Weights of a small mixture-of-experts language model, trained from scratch on English Wikipedia: 2 picks a token, a variant of SOAP for the experts.
Below are experts of layer 5 (counted from 0) of a mixture-of-experts language model. Rows are named router (the router's row for the expert), up (a neuron's input weights, with its number), down (a neuron's output weights, with its number) and show model dimensions 80-159. Each number is 50 + 12 x the weight over its row's rms, rounded and kept within 0 to 99.
After each expert's rows: a language model's description of what the expert responds to. This comes from a sample of Wikipedia text that the model never trained on.

# expert 33
router:51 45 56 42 62 46 51 39 48 40 54 53 40 47 70 55 58 54 48 35 43 62 37 55 59 48 71 31 71 59 24 38 31 58 48 47 48 50 38 60 52 30 68 58 53 30 68 58 51 54 72 45 45 69 65 52 57 53 28 59 48 38 57 69 68 51 49 52 41 39 51 55 46 54 43 51 46 44 38 41
up0:56 25 59 52 36 66 61 67 25 61 51 34 40 50 27 61 54 39 52 49 72 53 39 53 47 35 48 56 58 37 44 58 46 65 64 50 53 36 51 49 52 56 61 34 50 52 42 63 64 52 48 57 46 60 40 64 66 71 46 60 44 53 52 88 44 51 25 58 66 44 40 50 28 39 20 42 36 48 28 51
down0:58 65 59 38 33 69 53 61 65 28 62 64 43 61 44 55 35 31 22 52 33 51 63 43 37 62 49 67 41 59 64 53 23 40 60 50 44 45 26 47 47 67 61 42 47 71 42 48 61 53 46 60 63 43 46 52 45 40 55 43 51 66 48 72 35 43 56 49 59 49 44 50 52 42 36 39 63 59 31 47
Description: Middle word stems. Stem pieces inside Latin-derived words before suffixes like -ition/-ed, such as "is" in acquisition, ro, qu, caus, allow, St.

# expert 40
router:31 66 49 43 57 40 52 57 46 37 54 37 42 46 40 80 69 45 66 46 43 66 55 71 67 47 60 42 55 62 41 47 52 51 31 27 54 50 46 54 56 38 49 45 62 37 56 69 55 56 75 26 51 51 49 46 57 68 48 57 55 31 55 59 64 61 67 28 47 36 40 62 46 58 39 35 46 56 53 42
up0:36 58 32 47 61 64 41 41 21 36 68 40 52 58 47 52 31 62 72 28 64 70 43 40 53 55 40 37 44 65 36 51 59 49 35 49 58 46 49 61 41 55 55 51 72 38 48 52 29 61 57 46 57 41 41 59 66 33 50 52 46 54 53 58 41 28 58 29 61 48 28 61 45 63 48 57 56 61 47 74
down0:64 58 23 51 42 51 49 74 52 33 62 49 25 47 69 72 46 46 52 18 68 37 39 48 43 71 75 49 54 43 47 36 49 43 51 60 49 67 61 50 34 48 51 67 46 61 36 63 47 57 58 58 47 56 58 49 57 12 49 68 44 38 52 50 40 16 42 49 68 50 43 40 69 50 55 65 32 27 52 60
Description: Word-ending suffix pieces. Suffix pieces ess, ic, er, a at word ends (necessary, Tennessee, topographic, Commissioner), plus institutional nouns like College, League, State.

# expert 28
router:41 75 65 49 50 35 62 57 55 44 63 41 37 47 62 55 72 50 71 46 33 56 45 62 75 35 63 33 72 81 23 41 36 58 53 34 57 50 52 56 54 32 66 45 63 43 58 66 64 42 58 50 50 56 53 54 54 50 44 40 66 36 56 73 62 61 65 39 52 48 46 61 42 68 44 50 31 48 37 38
up0:53 53 73 57 42 51 69 45 21 48 39 42 43 62 57 55 56 64 49 37 43 48 55 45 68 60 47 40 42 32 34 25 59 44 60 52 52 56 44 71 55 44 35 67 64 53 36 55 40 60 58 57 59 56 43 42 54 60 43 24 27 27 56 69 69 50 43 29 43 34 41 62 52 46 53 44 41 41 35 62
down0:56 51 42 61 18 52 42 49 39 40 47 49 51 72 52 43 44 24 42 45 59 59 69 66 49 50 36 41 54 47 59 59 48 46 51 75 59 55 14 42 54 59 49 36 56 60 42 60 62 59 29 30 71 57 46 59 63 40 60 57 62 40 34 70 39 67 46 43 40 67 41 38 43 33 50 61 40 28 46 74
Description: Auxiliary and linking verbs. Verbs was, is, had, has, were, been following a subject or which, and with introducing an accompanying phrase.

# expert 23
router:50 61 58 34 57 36 45 68 68 38 52 37 31 40 66 70 65 57 36 37 32 46 59 68 40 38 61 42 57 83 56 41 42 66 44 28 62 39 30 53 42 31 60 58 57 28 66 68 59 59 46 20 41 65 62 50 56 60 47 57 69 38 38 65 51 52 57 54 45 45 38 63 46 69 58 44 40 34 49 43
up0:56 43 74 34 72 44 52 41 29 44 44 39 17 47 26 51 38 44 48 50 31 39 48 48 50 50 54 61 41 53 69 56 63 30 55 57 70 51 37 63 38 78 32 38 39 74 37 58 45 51 65 55 51 43 45 53 37 39 51 65 61 46 64 72 56 49 36 38 26 58 73 51 36 74 66 44 44 55 43 40
down0:58 47 38 66 33 42 47 44 47 44 44 48 48 51 41 60 56 44 31 51 64 33 57 30 27 53 60 56 42 53 58 51 39 61 59 67 29 48 52 63 43 44 36 61 48 31 39 72 46 48 51 49 39 52 62 54 67 58 39 58 28 42 25 41 45 43 59 44 62 48 37 41 45 52 29 55 43 48 25 55
Description: Place and proper names. Pieces of place and proper names, especially en inside names (Buenos, Leavenworth, Copenhagen, Golden), plus United, New, York, month names and London.

# expert 19
router:44 72 46 58 57 50 59 68 54 50 55 36 40 39 43 52 64 67 82 46 31 42 31 67 56 39 63 35 57 61 43 46 28 61 58 33 53 30 25 58 43 43 65 38 60 59 46 77 55 39 53 44 51 52 62 52 43 59 38 48 50 39 50 61 66 57 57 39 48 51 42 74 44 55 46 46 24 50 42 45
up0:52 62 59 52 54 47 32 60 39 44 67 55 27 52 41 59 55 63 46 46 31 48 33 74 51 53 59 52 50 60 48 54 30 44 38 46 60 38 58 69 36 37 61 56 33 23 63 65 52 51 54 49 55 61 69 49 51 71 31 56 48 54 57 60 51 61 42 52 45 59 51 59 52 53 45 43 27 45 20 39
down0:35 48 44 67 41 57 62 50 37 57 43 55 42 68 67 32 52 34 34 74 71 56 66 27 43 57 38 56 54 34 56 54 34 64 49 72 56 58 50 57 59 59 27 71 44 56 36 35 39 30 46 50 45 46 58 40 59 45 50 50 45 66 49 68 50 54 43 48 55 53 47 53 38 45 51 63 45 50 54 58
Description: Mid-word pieces, However. Inner word pieces in foreign names and place names, e.g. a in Kuwait, ich, shire, plus sentence connectives However and though.

# expert 48
router:54 56 50 44 44 36 52 61 51 56 70 36 38 49 63 81 72 38 54 42 48 63 25 59 48 40 56 42 58 65 38 48 38 66 26 41 72 36 28 54 47 49 72 43 56 35 56 66 43 43 64 30 58 66 47 40 63 49 34 49 52 36 40 51 71 67 50 45 48 49 54 61 34 53 41 45 47 60 51 38
up0:39 44 36 43 46 60 54 54 47 43 38 64 38 35 33 33 68 58 49 41 33 49 31 33 55 29 40 65 38 45 49 46 57 56 57 48 80 26 32 36 61 41 45 56 43 53 55 57 57 28 34 38 52 49 55 53 19 67 36 47 73 59 56 66 39 63 68 62 45 42 58 51 54 42 23 51 41 37 69 54
down0:32 56 32 60 29 41 50 51 58 37 41 43 57 49 68 39 48 47 43 35 32 84 40 50 46 51 43 48 30 58 51 53 47 50 64 48 54 54 40 58 46 62 40 61 47 44 45 48 70 57 66 27 75 68 61 51 48 54 45 68 34 58 61 72 42 43 43 51 24 40 48 35 20 70 51 59 65 50 61 49
Description: Letter p pieces. The letter p inside or starting words (aspect, supposedly, Episcopal, PDF), plus prefixes like Reg, Comp, prop, and score dashes.